Experts of a small language model.
Size: 8 layers, width 192, vocabulary 15223, 31M parameters.
Experts: 80 experts in each of 4 layers, 2 picks a token, a sigmoid router.
Training: a variant of Adam for the experts, 3163 steps.
Below are experts of layer 5 (counted from 0) of a mixture-of-experts language model. Rows are named router (the router's row for the expert), gate (a neuron's input weights, with its number), up (a neuron's input weights, with its number), down (a neuron's output weights, with its number) and show model dimensions 0-191. Each number is 128 + 24 x the weight over its row's rms, rounded and kept within 0 to 255. Numbers have three digits each.
Before each expert's rows: "comes before" lists some tokens at least twice as common just after its tokens as in all text; "mostly gets" lists some tokens that are sent to it at least half of the time. This comes from a sample of Wikipedia text that the model never trained on. Tokens count by the router's weight.

# expert 33
comes before: " of", ",", "\n", " (", " and", " in"
mostly gets: " Championships", " Records", " History", " Association", "ics", " Arts"
router:141105122116135113108170129130155143096153122152132109151067110115191130154119077111144134148125106126115160091167100121104131099112158101145139091113120155144116149127134095176082114115116130154166119155126133165129110164179113148140120072094097147144140113158117132121117135135135159134134149174169139146139066114097125092172098158133134108122059128144118119114081155091132130147094123117143106138171146127148124128113101124129148138134135122133152127100145105091126150121126152095111111113108105102147144154124127116150180110138152099153168127154104183145138125155128118131
gate0:168122136116109113156105140166106146147173122134158096152116139151103138173114111130117121111117125123116154086129123163098124119080106113084105108109096128151090116117163128138129157102144117106147136118141124126115112144141151156114151077197139151089143130135144114129094107159116129165130111090145132133095156082148098127124178149162109118121138097127124129130173109134132121169179119119153108164114134113122102057067126122109147110144119119161140166140152116157138148107089170128154124147110126130141126126102157119125110112100112112134171138126151170085118145092182109113
up0:114137126142122097148124125181120089120111126165116146106084165115108164177150095122131132087153122151155080121106136121133113113080156155124096133097121120116139154110113123108134143147126110112133087146132116133145174139128117138117132079158107133130118117119141148100156101124086106138095071117098139172145091178121152112187128145135085118158142134102087125139144172091117090133127157124106107141139172131120132111114116130130113114109149118099127168118126107122100133083114106113140154100137122124175190129140138102193125131096123180110158098147118137157148117151138122101
down0:113191071119135111105123136087083088092155089151134137121151133154113140139111095096111168126105075119136106097144153170121098171115112134132122142108131090128115140129117162135155098096110123121133115106151116128134152168099090150119118136146137146145139088133136148138106120128129157123161064098101162109127100133160112130159133123134108120153148146121119160140113149143206164144113189134163121118123175129123130113097126149114065160135130136128151127120090147128114129094150103106082124096179119135133140127113141124169131120110122151130120139141106124168136144139093099143
gate1:131118154146118156157169102145170150159103124148104136137152120141112111117097108159057071127141122136138115135163151134109146134116143099126138146150120166170140119175161132115159102154119111081177111098104111150094137145106155134132165112121083165126173126098124142134103125158113160109143115165133170138128097088154124118134157117159117128137109130170116145148158126096140170214140118152186113117124129116138132145086101127139136118117161143074125135108128125140093118133152131108144142116092120119161116123113124119137114108138120114127142108122110173138142075136138176131
up1:103169121126094101106180116146094173111125130127133108131117124167145146155099144118143141154101133143122138058094070132134097136153154117153097134125128138125096142147121138120121131148104168165163103104114170132142137119156103146107141114130165149127168129165122079093132149137190155128151149138166143113085109141096158126135115125090114124137120124102132164114168184110113167168083126118110116108100141119100096145141107154128121151101139115123135132142127095126110101123121172090134130108104159080116109159113109152116100130140137112131130099103144127197148142146155119102
down1:126152140137123150096151138128137110146093131138128130146127092109122130104182108142128124078144141126141114121079144111136158148102140130138124163167153109110137154120107128153097141160119086171112116128155136141138096100132178159165139131136125126142137097136093121067128151138130162173130105095153128152125139102143123124105093126120146122136187078163109128154104108081137070127161096127108140157136143116126141106146113115083102122177122098127139135115114123138083136118123119084092091104124143110126128155163080148124121073107117108158155131143115094122103170160121140064
gate2:091123094121141100107188151143148156118143096116125154121155125159121125189088133133124131140119117150166118164101114125139146134186121133171134089106128141148124130146155110159103139110143110143079134148163118151119142155099111099136119150119096131152130148147088183109110170140144113111173146107155153117115151117119152093147095163138128114075076110095144126100125117151148168129124140122162130100164129081119134111113140151126156157118135119140104161151139097084109140123136136100094108128089146119110108167130106122092117140133123135064102119119164173182138124124124133135
up2:098121165095126150132178125108135119100141155093133110150136118147131129128103127092102137126131086141129138156126117097147188104159120158162124070106131113179124148107132084128108151087149144114112170174152090115127125116142122115088130136097117135127122111195096151109145153137119134062126185081151114090145097118102131104144160103116099146072151137086129124131088137128168128081116141152140118100165124138102121145085124146131142136131148148093097147162123090090159111115118125122119127134117141165129119156140109142087107133139163137119117130110139134136106100103146138132
down2:154126137114183075131130133098143152133097148128111113170225140136117123120120153098146143085103150158094118139136161118125105105172123154114138180108147126114140151114141083108152125101112120136124120150120148106147133142075146148112167182132159117148129138141054132157117117139132128083163105135108144124123133098175117134146160130110093120109141113065126140172106121112127125101110125115112147130148115124154148120129148137126174112085123139128136118142106159110140119108119108116123103109129154155171098126144157120137155146106145147088098132064123149163092138120139130127

# expert 70
comes before: ":", "\n", " (", "-", " /", "^{"
mostly gets: "″W", " land", "°W", "°E", "″E", " Animalia"
router:146092130116132174091161141141140141109158132189149114153089116113168127141121038123146165157109125107103136117165096086100123086129155117122139128116125141119125114113122119164090103140098102132160149148089145161106119117177096128142128106090123152130170133166129101143121151156125137169137129133121092171166102115112128126147139140132135124123094142127101107132110163104157143137093098092166129118196154117145099127120106140154117148141089139166130118116186120110129150162135125106112125137113140096161138122091166147150128126118130127160148124161121179119137130111130102119
gate1:111107141173131128136163152093127116148165099151136099160096113136132127093115103069133145144094125081133131117166152121111155112109144100144091157132099138161141127125117174125118149143101138107079135144152116120083184075130094159151079139181145142108142172123159141163117125161136144160100097116145123135130133127169185096143159128148121126121134120122122117130121140107076162098097118124129144113146127117118134166121135147169144148131139111160192172125174156096099150153120113126095139120152121119137166093134133140161136134139115146120133163131124145133129148153158161135
up1:094179106154142129126137125134186129130117120173136115114169135147108131114089085148144190137104172133173116094126134108114156143153131121108123118114153130149143144140124137109160171126153173156127159141141131131101090139130131061135111110137134150142122140106138097174187110178110126149141126110109114145155155140102143089142187140095115159145073143096137146079129107117128103151127129152155139100127144151123144129099178144154145120180127116118113124134120156109127123162117108148137086100154118136134092099118087131126185140139145138146104108096093137116128135142133154128
down1:134112123140115121148138122135142144104132123114111109125129100153093134204087134147129112064145093132128132135157140126116165116147153097083139165113147186158091155064157119124170106148117146138148103117139120134124134173175157105115140169181117103083130142146162099132140066147097097141133120159146119121148170130127110143159151154117141110112152161121124153105149158131085138101153102117121124127088103079115117169121141109130106148137113102124120163084122120127149141133134154141172112142176126099135145144124103148104125140142143143101118139084154120103121124155125106115
gate2:167092130125123142076174146098138103153155143081128135131115156135133119126150134126143110116105108107117122133103135125128170109167145100155132147147191136159112159113085130156108124100156143091100133150131163141154084142116112120118101129088101162116138133111120157125127132131144104150142163123077138116127112102127050126127139106099132133069083139126068112147105094138174147119147121099131160140120146147129098089128099153145083164128155169080102160141104133141149146144097107144119119123094130111078141133117102145143128092122139136133136143135097148104121157161150152110
up2:105104145090119117095102099156091114154123154125119149114101129078111133175150133122154147091122132155141109123134103132140136108124117158112105166128156098159076116162171122138100162104063136156133107107110106102095107160137171098098171162121097128146091117112139106131104088116132091136138078124119144165140094129138139105152092148123143112122142123134159094156166136147118134088107146156192111079147128134153156137110111146108149124110107113089172122096111134139107148124132146102122152089148129122107167148150121100096163125114139093134113131145130108172138122118108131163
down2:105144126107135155117110121110151120082142048175124148129150140129122140082154098152132108147122138186109134156112152089150163130135123122112158121104090087162118125136114157150137101163122155099110139109146093089114100154131108096127085088112144114119108131105160157107140130141153107147133079150139093129110128077171143139100113141117151142146099143113108106123117147133126101116117145083100182171129183135123166107116082123163112128118104147112158128106119155114114130141086115151140134145086103107138127157129157143156155104119162112161138100145104142118119121115106149083
gate3:160131138072087147143137117101137130103142119151149128154151140118099140115128104135130194160101127078111149150097123144132151099122123128104151116146124151166124092133142114164064133127121133145129134170133122166176121156192081110120131161102104139156116107122138080122128126151149139087152156162119175119147123121175104140151126123113125130126126116140089125105101127098160143118139134133111082085167174111128163136117105089150149134178143086132115132116128133133112121173064134111132141113113099121115144118137109140129181130092133133167141107134147118131143143079131101113
up3:157126122140132153117126132122134171135142144122151159164130153119099112112088128136097138138086128078162105117140141081071148125128149089123118097152085147125136112092138141101154145130149136177167110101123133146166142120142062136107159137150116112118146138135105087145138099160155123098142129142085156147177124151140098108109137114130149071117126140159120143111109137141107121112137105165123131122127132103117121175123119150165139143173167126134139160129099141075126122118087111087133153139094118078155137120179135143150149108108087128143079117110151127147119121151148076091
down3:152077144091120112153103131094153131127143098126136124146098152102141107098141156159154090110122114151097123124121129063120102162108114116126188144117137098060154103137140134102135154081102137104147120132158105122107114109071157152114096103111119086125143126103132141114075123121199123120105103162135132121109119137120146132118132155087119137200145114117147152113126122119151136125135147081078137126106139148112116127142106135123123129160116126206125151125093152148160123112138127100111151173164122127110102136105092116107113104141153134094163119155140131119121142114116137154

# expert 56
comes before: "-", "|", "The", "==", "===", "In"
mostly gets: "\n", ".\n", "==\n\n", "===\n", ")\n", "===\n\n"
router:157112117143104146060176114128160134089186096171134127201059081078150127136096124127133176133112107124117168135113106112093123113123133082123151100117144151147133128119130135122101085141121132134116135158077135156119107147139133109118098072097131143107154149161132128163109133154110130148136130145166117138128115114125147082162122162122117107139105092157129121102102150123151150140089137104150109139161131154150158099105103099118107146146131146136128133114184121111119169123135133107115116103092153107129122136109132122138116167123177101121104120139127173108111155124119114143
gate0:128132131128122120135122110148127125131109156143126102164162129125146089122130113079080123121091100127128147126191156135113153101127131126188153146125120130175136097147125134118126097128107118143151151133176093111123136125172144118146145118101113131110168188139107131124139142132116145092109170135130110154156128094157105123109118184102144138143129129115155088143179129130133139129128159169161105083137113141157092117158152155108129108168102110130113120163112123161180156144105149169161131168117140152166103139142150155094154124147081124159124189153090152139130093152114108139
up0:100105109150139128125123126125129126139117157119142140105140130110098105151100126158177109120155155118116109119112103131126120099145160095101141134129161133089080162097169098129079199161101120086079110117097138156105114142057154130107091137149119103120106082132126102139138130088129139166176104129100110134097133169098093163143090076158143117118124157160106149119094131116125126131141117145155137162143116122070139124111158106131102109133173141109152120150128145119105136109142100102153144119112136106140140119134146087150125103138128115085104096104153107152137088123156157113
down0:154102123183140141118108110100149149106129145129158123145125162092102086153117086145107099143149109121151154156101133092115131079080137101152130067116144123130125112100150097131128115135142090141123148106121139131153156143123133170100103135159197131120153171179127089167131148091143113133168125162105123122116138176149162155149129146153128116146131130162073127110130120125131121136104120147127142099139151174102137133162141092123126123137130123168108094121141104148138164130126125146105115137136130087110101149115093101120132062118118147143108192177142117116139129157130155142
gate1:117120155153126127096150142105136113111159129097091106132134178077099156130160144090153156138075097102082087097101120129139090105132119178163103133149110133141130082144154170123097065127094176110130125108134159127139119111130107127146150133136142122123171159122139136132133122147099135120108129130132156115106122154127103119108157101101157109150132172139126150159108127136140142133120122124105165136152136137119144105130119126136165138135133109105104143141130110135162118138107097131148198154180134133129129126052179163118128148130153139082149142136078163102118154111109141168
up1:160125165161139163096084101112131158077130115085128110144123130153114160133102127117137159092137109160141126118165093191160118106136135112120093115159131119101114110144097132122153159137139148127155111098145125144123172153120139158083152102139133137120163116139160130128131145073109165082117152133094128109103107103129144135141145100142088159182085129096178156129129127123142133127161142107147134151144119174151132165112107114133111141168110117141127112155117142159151143180164130133118169163104119085088087125108126158178077137144110139129139123113138097123125133098126136108
down1:091107119109149122092172119115140165132159105150135118161116161118110110128147231101130124130152111125131123123145132113167125150131090056109085143127116170118129122131149136138145101110128109160094165130124096120129130128113107123197124101130085120132126146134144163128107119129164155095138119078154108111091133151126104091121115137119145103090098111094146084114118118115108095106123127118069152107128126092110136090135163135117086150136117127109080124148098121167139149126123134133129136141132155138157117094102123127127109089161130119099131149142147120153091121122143190133
gate2:161146149104131134101187103127095136151098151109148136138097138121111145130095151116115090096108108138146143184158149162104142107135093159129156156119098114132137069166170132123192117106148113098126129137117117128118112105132164152121163134126116130154165099140153130142103156103134179090147206134124137106138153151139164142098144090136104102146162095125123123156175125103119166140141155139130122143145112160147124160132196100103153095153153145088120082117118122119125124123119105167149171114159136112131110095088148127123101134113129131120116138114107131122114142111128108106
up2:096127129172135057114127149154095094179112142118153124136120142117141172153088129090133122118139128147167166124111119146148133121100115166139165151125133141117118128145167087146117127163120117150120170164110139130100101137224136122119124110114113151144111080151123158144122171102096118147142125126109144144152112123129132113110074113101128114094108109130105153142129094129123157121118136138114172139068120138152142125137139128119119165119166121067122113123134122087111133101109117177140144096151148137126135157141143145114110169114107078096134141116140081111174099153133134119
down2:144129179127106125157101099120143107164121070147133090105158098137164120134154090109100132127102126159123157155134146109148125093112118087134128176104116117098113133119130124149135132125157100160140145134111149115128136126135177149148097113160152119124136127150163115096121147098121124143218114079111110123123097114087158107125115109159162120116122127121108142157137148107150180159109105116180067120097142123148081128144108136160126135134097114130101123170173139110119112139135146165135131162138139146090142118184138165120150125124128173154113099082115122122098127111124148145

# expert 18
comes before: " of", ",", " and", ".", " in", "s"
mostly gets: " age", " fire", " war", " sea", " speed", " health"
router:167118132111155153120165131122155127086171098165133123133097108107167149138129080140164132160094101118121151113162073099082116086103133126111167122101161163123099104115116111162098102123122123102163151150107154133122114109161105106140120087084087169152138113162139125138115144124114121141136161159154112162133100130114107144167134136113134129119092128157115135135089133113147126132106097129150131150149134113136116101072126139124126152120097140142145128095202137090137167161140127100098154131111102130133158172106126121136149151131130109159136145190131182097146122130126103130
gate0:101115090163122146130147116098152135127094114164152110120123123159070143139146110131115125160151140114098145158147119128105145130125119108074137114139117139135122131136094165151113159104101103108130096134112102161120131110110137135150108113144120167125127142166136109194120084136090159109157104102110104170145112084071154112148149095106110077063128107170140134094118138159164124138120163128120096141107123120135106127112110152135113152152094136100178141105134133103121087131137118117126120110144092092125114145125160157133194124096084157132116155122121175104119148127114131170
up0:136091074151150151136123126099129101140151135124113112119086112128125181165158122168136140066131149071139107120119110124095139128172118146123110148112079118108162091126149142151110123116150102082166127078132134148126162122130123099078127135102108127102140130150101113104090120181133132136138086153109140115112151113124143100126106154107125118131145131140139142074135128124141129076120114124142150151134101144148153081153109137163116102134171120121152154142161181104154065088146139113143119162096134092128179120118131101140142139169130133114106156110130146148160139093131122147
down0:099137119131127105092140081167141083146121140132151123119117138124089109165103195132112125174132067106120110112127122139139103133126117121102158140138156134140124121113123154148103136188109092108106124165125156102153093142121180139122127143119159106156063133132147124111086147132138108151149142146154117106111108148091134116092136141097114123165092128137162123121130150113190089162100138098121133131127143125106136126145152132124151104100084117104095114133135116119129184141097095107116131129121120110127148184072152113112178111119160106166139120093150086113157124145121107149
gate1:137122134149137110121137138142132117120153134113090121119120081139142101130159118135132088132144144113111140142127112098139119074105106105152146145130123156120139109125144153141129155100113126114092171115091154083074114091117114044157113112125067176151186140115132122127124106123105126087145108127125100162100132096097117140127128079116138073071121086175148137055131123161131150143126137092123119147133103117176134106119126108140112131141156125156128160137130140106105145146148112141134109149150164163109147115131099105149119112114117118096119130106127170082104113164119145105
up1:148129112122137103110078122142123120086160109120095121129151061091118135120135117120110120131097147145145103111110097168136099161133135182157088083085164141126123161169126149094169165138144145123119063101110155124092148145107129097177119127136155131146125130128116100145171062157148135151104104069121143109131117117076145095174145117142119144113124129135094139101138136108158118126144156158139118122153158124112117142112127139157147128157116166091130115117156124123120118108109089112170112102127117113104133110128133127151146125121153146180140089134118086117130149177109137135
down1:115157081142138157122123155158082148142121111166128144091113149115116094166121156098145140130109104134103156148082127095141103119123157104176135108091163094147133186112172115110142167130108124118130143135144125144151113170108146114107094138116133111159136147093137105111161150104115112105110172153175132125148103159135150127140117166171095156155083117116106130106103103129151121126129147157139097111152087133134147107193153109133162169106095147141100117149134121124131137113131143159148167111120145113107110132119136096117174137164114119113149152143102088186099109150135116101
gate2:153140144139105096115112152125121141154151098171110154122126133132125127107145096151135151140087146130143156121136118132098136101122124121103161125150093138193119121088104092137130131145147170122177150102133133110089110143116120156110114111150114131141153141122106123082104132156152113125117095157197131111129118138086101107099097156115150138120146124134112105093115144087137163108140174094134128132117078123117097064105192105169110173114127156120155130118142102126126128153115193115140146125145143158169122138108119152130167154122142061136153123130141133154175125154117145102
up2:136169153125141120128116050104140172116099116080142123112140157128142108142105138122124116125144116080138121146116160125154124119170148102141112111134147138156150109131096167115108132137122108114180124101107120113159093152137120172149115148133160103125110110081122159115123130088144116133131132121130151122149147131085117150180169137110176178109108091125196085118142161141143121128135109120115116139122119141114151125139147139139118153099139115138126112169142182129138068126158180152133164096084118100136135167129145127110115099080125091165134133145176129102149157147120133133
down2:095160161136121117145122157153145122135162100137145115057094137157133168094125169113116141102095076120172150087149135119149110133146175164107114106088141157075133134145155118136131117150155140118118130124142178119111150135142131105114129148114129125161140121106127143130150156125129111077099151133162117098133141115142135092123121184098154108123115119125116131113108123112140107080124157167120128137114160135111136111124173137092132158112131135064102115109143124117110106149091118063155162132115151155140094094097128148141135150070116159158110132112139148106159092137156097133

# expert 49
comes before: " ", " and", " which", " but", "00", " he"
mostly gets: "),", ",", "\",", ".,", "',", ",\""
router:143095109109146125098197101135117141130155107126125126152100105131173147126134113132148149169119145058081165123128087077090160099149150116094150095095153137113123113133114104156121115126083122165122121137110144143153110146167122105120115084137108172105142132155111123181118147146104104170120113139140151144143107103139098103150132155123102161109117080121101117125086156142151157173082128136154141137136124120148108107078099124123121154142147125138155141120183130111130159157129137172108122134087107085114148166120133107129120129139140117124141108141114148140131128163151074142
gate0:121094178137130124119120079137111159117127104152083153104146133093131127179071127108107134129099087133162126167145138161124185146074120107142105167157132135118135168128116160150140123121182112117138121147129112099106108134095116102135107111123089147109180150131156121101101150181108150109117152098135115171177137117138127177136084148135131132154143122104128147116099100116103117128128102162159112096147128137130081109130138113141101166150114181128140157101172136120109107140130150097158093142114117168147167137115134132096131144104126144118107103136160136124126153142127143088
up0:105129116128082110136112128098147118111141141114138160133158113175125107131155121165112114130127102152130109090100106106132129109095138150140142118142130152161186153144139154122115136120153088156131147129171134141152105129111114139119184156102125083177131104121120121107095097125141072107156083133132140145112110123134167061114107129140127137152146136096138121140149151111119087096115126112137127155116142141104139131138101112096148101102112135148115120090105168126131179074106132116156112132134098173080087108146128075138132171151136105135116104145167154117154152112068156166
down0:111139103082105140152099143126129103124101125134205108138149098084097117136163185166132124118108114129115135109097123110149124111127073089140170127128138128103160115096135109137174104091121113122145132093136129065156091140128162183099076119104107102174133126119132134108119157136175098135155116139119102092104125096151171119055138133142127130138148129161094134138138100137120133100150112076095158139134142135120148112175138143140142129123153144173127133140115148116117129083138112091150125091127133140105132113100127104145141163135136106117132126137093136133160125144105135158
gate1:136123162105139107088144110118143116130124158131115125130121158145154097131099159147089079138131132088143137143139134151118136103149125148133114164141108106091105179128154136150146163099141142126131115123105167106133123144083172114187181123158142091141161126141134133137100116081144115108116117128130170121133154146174176105116101109097129107142120129140148129121124090114081123156172133144154157144084136106128108077160123098153123198159129142142130103098121132181113155156114152142124120146119138168154134126120088146143119105117087162157103088151145128090087140128130145155
up1:126144136141090127178137129173133142131147134138108098140145063129117119117152112096137093130103131142086129071147094091117140154146099070113104089086117147129132115158108109097113123124124113164158127147104142150144125138145126142077125157102115125104131102143115116098114168114136109167092115140062104142107121064102094140143112133158121127122098160098126107116165153109137111147118071139145092128136138149094132146120129164130140103149144085050121122149123116105132111087095107119101149121112133168118116137129147104130124110135137104103147144103110155133149097139120101086
down1:097118162130149112107145166086174114083127137154127111137126128160161143150110121159148164170103148099125169149145110139133114108105089102172139156136095166120144117122146182117125108129169135078164167150144117129124136144144117144145128134105123150176120156152120097125149138110136146114133112127120103112124167131132110125174146121136161147096098110151086129111096136122074147099136156088113153104115164138161110080101153148137172150154125145166132086122151142111148135113119142080128126118123107163153114156081116171140146153136106165100145165145105129129109117095166148124
gate2:135120112165071156128141074126129138119131146129118122114081100127102121152121122073167163118126148088120093089109186129120163087107129126125140115139140118143134121101120153133137151137155122163157097130079086095082126141127120110113131165112134126106131115122153145125159131128110136101097105150121114178105134163095083115108105116148084127077145143125103162152139128134117143140150145142122159127133154116185074109093094107137132092149119138109118114097136118124150176133122140145112142135067080155131145118161126167133140106084126139102155144135126122101140130162082154132
up2:131089187142139166134107137147113111152162164125146083117138155118150159109149134164123104136150111143136157173106088093161131158092101107154119108112123130187104121119146127116104099109113168125101128156125177103147101142145150113134128106137120135135097136139125150069123127162131131134084121083115096097130082115131123121143121130146199116157143134103111085115126084136159117141121146168140126097136136113120163127153110141138073144092128136081114128112143128123119098127106116134129117141092128138111090125119082116076121126185139126111145173129109137121130105113172163100
down2:122105149127108122128156116126106140137109100122137123158099134114134110146153138098138126110146128107121136142129135127155184137154094143107132156131117105103157193083158117141122115109135103100099123113105106136126187143162150121147109132175111143123101158119151080070129116187109127151125143147140120111124101096113143081169125090094091123161114126130157164132108118076156145141121127116168102124137136069143177098127115150135129094152142117080135133154151139152145121163131104088104162134150121113159163104136118178143127123170155128136138127081119127137148140093185132122

# expert 19
comes before: " to", " of", " in", " and", " from", " are"
mostly gets: " out", "-s", " \\", " up", " un", " back"
router:149132110127132091083150156106165154117160101157116123163109112099171147156103060152144139122110135142157147151145086108084137106117145076164144122114140196124114129148160094138091118127083132159138120171130144155117113131160125111146124101115120136120171141125118120105147153121167117171132116143139121148142119087094134120162104145137106125121119086142141141091089154077146149140074139109147131124176135152156147105114142104126110137114104092152154150106144093091123139148116116113097104108093125118118156182103128127129158135143093132131160122105146169143116154157138122134
gate0:127061162081121111131096119096113147168147130102146153145147143107153135096131120161113126157135139104143158149163129140116128156117173075164123100126114125138116088118144156086129118109136090121151130117105064139132139111184091111136094141165148144128160127126118094117143113141143100184094111098148109081141117107113146111139112113139156125108168135110128088109128113133082145105123123134120142131116123135135142117165148119117143150098104119132159150160131116125086100131137153081113130095127118099119145158105129159101148155111099137153157120125135108144126072120215129104
up0:113093113139154137108154121118141087115132103136138140108136131129126099138099131116103080118146158140132091151120182117165133096147133157096133193145131101139100122168166136113150145145132115077114095158124079105093125129096124132116167146162143109158092118123178143124104177119154072119124134160097155140121124112193081126122155130135080140129135165140097137141111114140131096141122115153154150165148171107118141135113099141098115088094105146099135110092138126141146124118138162125102137079116119121145146086149121103097108124089155121143165124131149130099144099158163139127
down0:147133124118137150140096083147103131102126114112154124073112099162115119128182107120106153131134174146131148119103130098117153101143116153122150182133095112119114124120139173139100109125127120066158153076125151099109116159153141154105055143096111131092103141146104118130132126139100135118110115160121119164120086135148115134138132118154081138168113127105130098109122151130126133134141155104120152165145150108146142133144093095163105124115121125175090085104166169097072121094122104158127155169150129066103142119122112135149120113130159120124126150151169120129122162104127100139
gate1:160108181156113122159114127122122095140133143169112152127083104104127121151099118126151152128143133115117125156162120099087134178114141129119093100122099165151147103148128104100133154110128139092151155130125124083148154122158110130148149048169129158144137111089080128109082146135142090150145128143170130103158142092176134144127161105145116186098138141139107150109132122125120145116108118108124139095129118100131100084160165149189129156116145098164139132134114167139149107123149106095166105127153118129111135132126122086151122155167120084128146093115100145110114105117109123151
up1:081117151159088135112134094112114096155129141146139131125140157133149102100115114079126128130113144084124143108077134160170140062176124123141137117171166156105130118157119127105110157112145140147143118139103113126132117107148112113105153126118105131096063157128116122154112142146146088101151148107129131121151130135142149159145130127132159120161125148074154127121165155106099176082140159158147188077157109119143096091155111167131139119135174124138137070121152155149142140105163120158171089148115162145130116132120122106088149110140120121143114110161143117116117157121117127132
down1:094139110090116136111163129092165125127125130136104107138097131140103107116110114062132162114115124135116147098177117114139141143113102158118147119109128126099138135162128168128193133165104132140109104100126137109131143125150093135159146138145112124087127132126112134162106139117137120084073136121131094143120140141089178102132120164091065097156121151129130079142114130079111132212151106118150147136160135157123119152114113086150131150086147156133122118103148116107149142111098115165127127107087092121136120111095115106143094136155115118139105075116125182147131157139135148111
gate2:144099120161137087147110095107120128075156139147128120109139129121118127121106114135172143131132075115141098066152134123094122120105095123100122144122123147106128083080121137121147099094107125112112135121126130155127172158145090159146171102125103169098142134112146126111116128136128099123101162143091100095130150100082157081126140127140135099160115141145122143105114096129113120122149154128131116173159098105148085137152112119116068131133111138090147141116118127071142164128186132192104133086129155157152129093132103144148131130136112125129161150097172133134120090103158161116
up2:164090173132138133122133103150138147178131112137141131138139143085123123098112134110157145138131133132098136071126136150145112097136115146121101145112076132126120112129121107123091115145148114122154142138135139138072128147121161162100137111086166119093151145136115137135137113089105061100147155140163147103106160118160111117108161134113119181121150153139132104146088131145113129159169131112111136146158114145153124120146165147110130099156106073095134124131149150131116138189092144155167110161099075122114116092140088143139105098185119089146158168125136112107092134098111110111
down2:167140108120090138145137158125107117128149119156130128137133125123119118145120067085120116170121137086131077122143119152146163098113137103082092113153133143139155199117105148152113151118136141133161109081126151157130075102108114125126122109138160149097143127168146080122140097078155157091123141130108129099150157115099141112065085140126085126098177142145137159142155133126128130115100074179140160125135136137124113107112133141105140132111181107125165126144135138063109119128145131107128104128108127165159151119104120168115110128146107134139120142115160147112127130161104130156

# expert 60
comes before: " and", " but", " which", " the", " a", " with"
mostly gets: "\",", " are", " and", ",\"", ",", " is"
router:136096097145117133063204102136128135145157109127130105149078102105133149148118089155133163159129139107111165153120081091101147092143157102092163101121133148147105127114116118158131100134099130154128105155089151145100096137144137094142123085135112153106162131175123135152127134138117133166119110133174152173140101091128119106149113147111137135119114076123099147079096150115124154151086142108158099151133106122135148095101090126124110138150149121160131148101159140107126172143138145159120099138090113100103145157122132104120145149131145092121140162143132155142123135145154085145
gate0:125133089162096137130121117173113159151168078129192118117117166125144144156134139116111127100114128179105147130136134177131127136113113150112167151115148145153119096103117097142154149119151139147159121106109114124133141114144081100068141137140117178077130084158139106113074108148144139168159138125133115148101063152141113140119131112109121104128108140121114134098097128165141118102077116107136097137141146109125140154145116135158143135142135146079114085094140104122132134112121114146183101098102141122144104144115155103115175118136166123109113125102119138160160080135098095144
up0:167140159114139128128111124088147092118143177140114139137075117100078182135120126135135146144136155081128131119133107073137147118172118106108174113143121115138106143117115126144130076135090147141139143127139130146159147133117100068153111136143106157126122144121130153169114148103118143115157158099112143144153148102130106114146127140123142122094142128112155157134132130128151119144127104179127164139147107170117146131098151134135128139098111126123200139132098152131124139136171139134066100146098131153099121106157119114075096140115125108192150058153125144101123128149137180146
down0:104108104142100164144103105105125132120117149107118136143118128136131158126138136139137149093099106142150114115115125105117140136086143091080144110124143110110114122124147124125157121147158103095101141165151123089110077170098128079098111096125113153100117118123142141136095138141132089135118091109102158167164083121149112108109097123136185105142118138094152107145138125136100165129133100104143084148171137101134120149131151092100135078159130174121125120070143139140130149107131157159131155132116123166131091148106096092107131049146141146117161121193137131108156095139131161135
gate1:180103142164102183096176107080108098109106135160110121132156154128101121137161114167137105141151172103123185121119164129112139179143172103085152113171134150108118121096113140142122129116141133146139109174074120111172123140110123155143077134129129122158098108184124139124129129105157101141082127123135110178120068144132118137139140126139147095112106160127116157120115132147108136134123117071159122085114187134118161139138144112135116146104147121150129082147146146103123102144186126136115137103131109090122132156140123136130137137129156128158143141147142130111151147111118121112
up1:163134100127086150107149102159123134122137208149076125137132141131125146145141133113169105127138115113132115141111102151090129124168133109147103138116188151182112125133105133126132167100116136119136125180084148125163129124112110115083083160116114101092091155121130128121157146141152131104113142108117114161134118075118102142127145119152129101062155167102103123141110092145131110139136122079113168126144162088107110129136101139116122125113098128123150077135108099107127183150149112135128111099113161139131138158131102146119125137141123160133169108152129115092099135165130103072
down1:178107130140140103128107115151108108168105124050135116086104135119105124116191153158143135108086093130137117121159145099131143109121096111127095112128127108144142096126093145095136141142133201137115104170103097166166115145122140146122160083087118112137131100092140158127135103096120110138134085119115112119121084113148147122121136158145142113120140133098147133139116101165109097100150116135108097149135125145118135115135118104148122161173118156163084173095135115126131132102152161135107110150129127102114135113144109164143086149137125077114136132106132141102120089163060131106
gate2:128106126159158166101098153157132116137116112116147119144165127145138125134152122116118122129148111147111171165141160164134132119177102151122120152141161122155083098126095101132110122090116129136145155146091161135126095123147155155138143157137140169086100145075163097118144112170148138115139149143141106149110110128145137131120150145168129121150154117098104144185167192117177095136124154125157120159149199116094122112149122121107079076139125126119115116143117135108157102128103152125120142186085120112128121115097120103101115095131115171158123149127091133135123093129092140101
up2:151184075162127106131127135103099110120139100146156104125111142117095138119112114131127142141121104110179128170121148135148128144120126152145103132138098106113173077142138165088155138158154140094129120080096158151136153115160137121130140143115130086186117132126104172133092118094144114091122121088111090175140151145109122136100091129079095105118166158120130158110106105136122138058129155128087130090145094139129117116116159162137166125129087141130099177115129111140137166121153111117168165122176099098100154117123126138139146122113136126139136147122142127098110150108125096128
down2:074129090098114152085131110130157141135094126179127112182142135137104138123148134128120142152178112147118128147127138161143178155125127172117084149099084086145153168094107128145104100108148141146093128128105139111115108092110114113141132148117105124119144119133112104132131063187124148171125138154123079129139140141114095132105134124097140142122080122120132127116132184140127105098114146125141079120098135146142131159124107184137123133163132141100159139138137144104127125167098139080106106124155105161121142090115116091105106141082106114134144138174185146147135129124152119115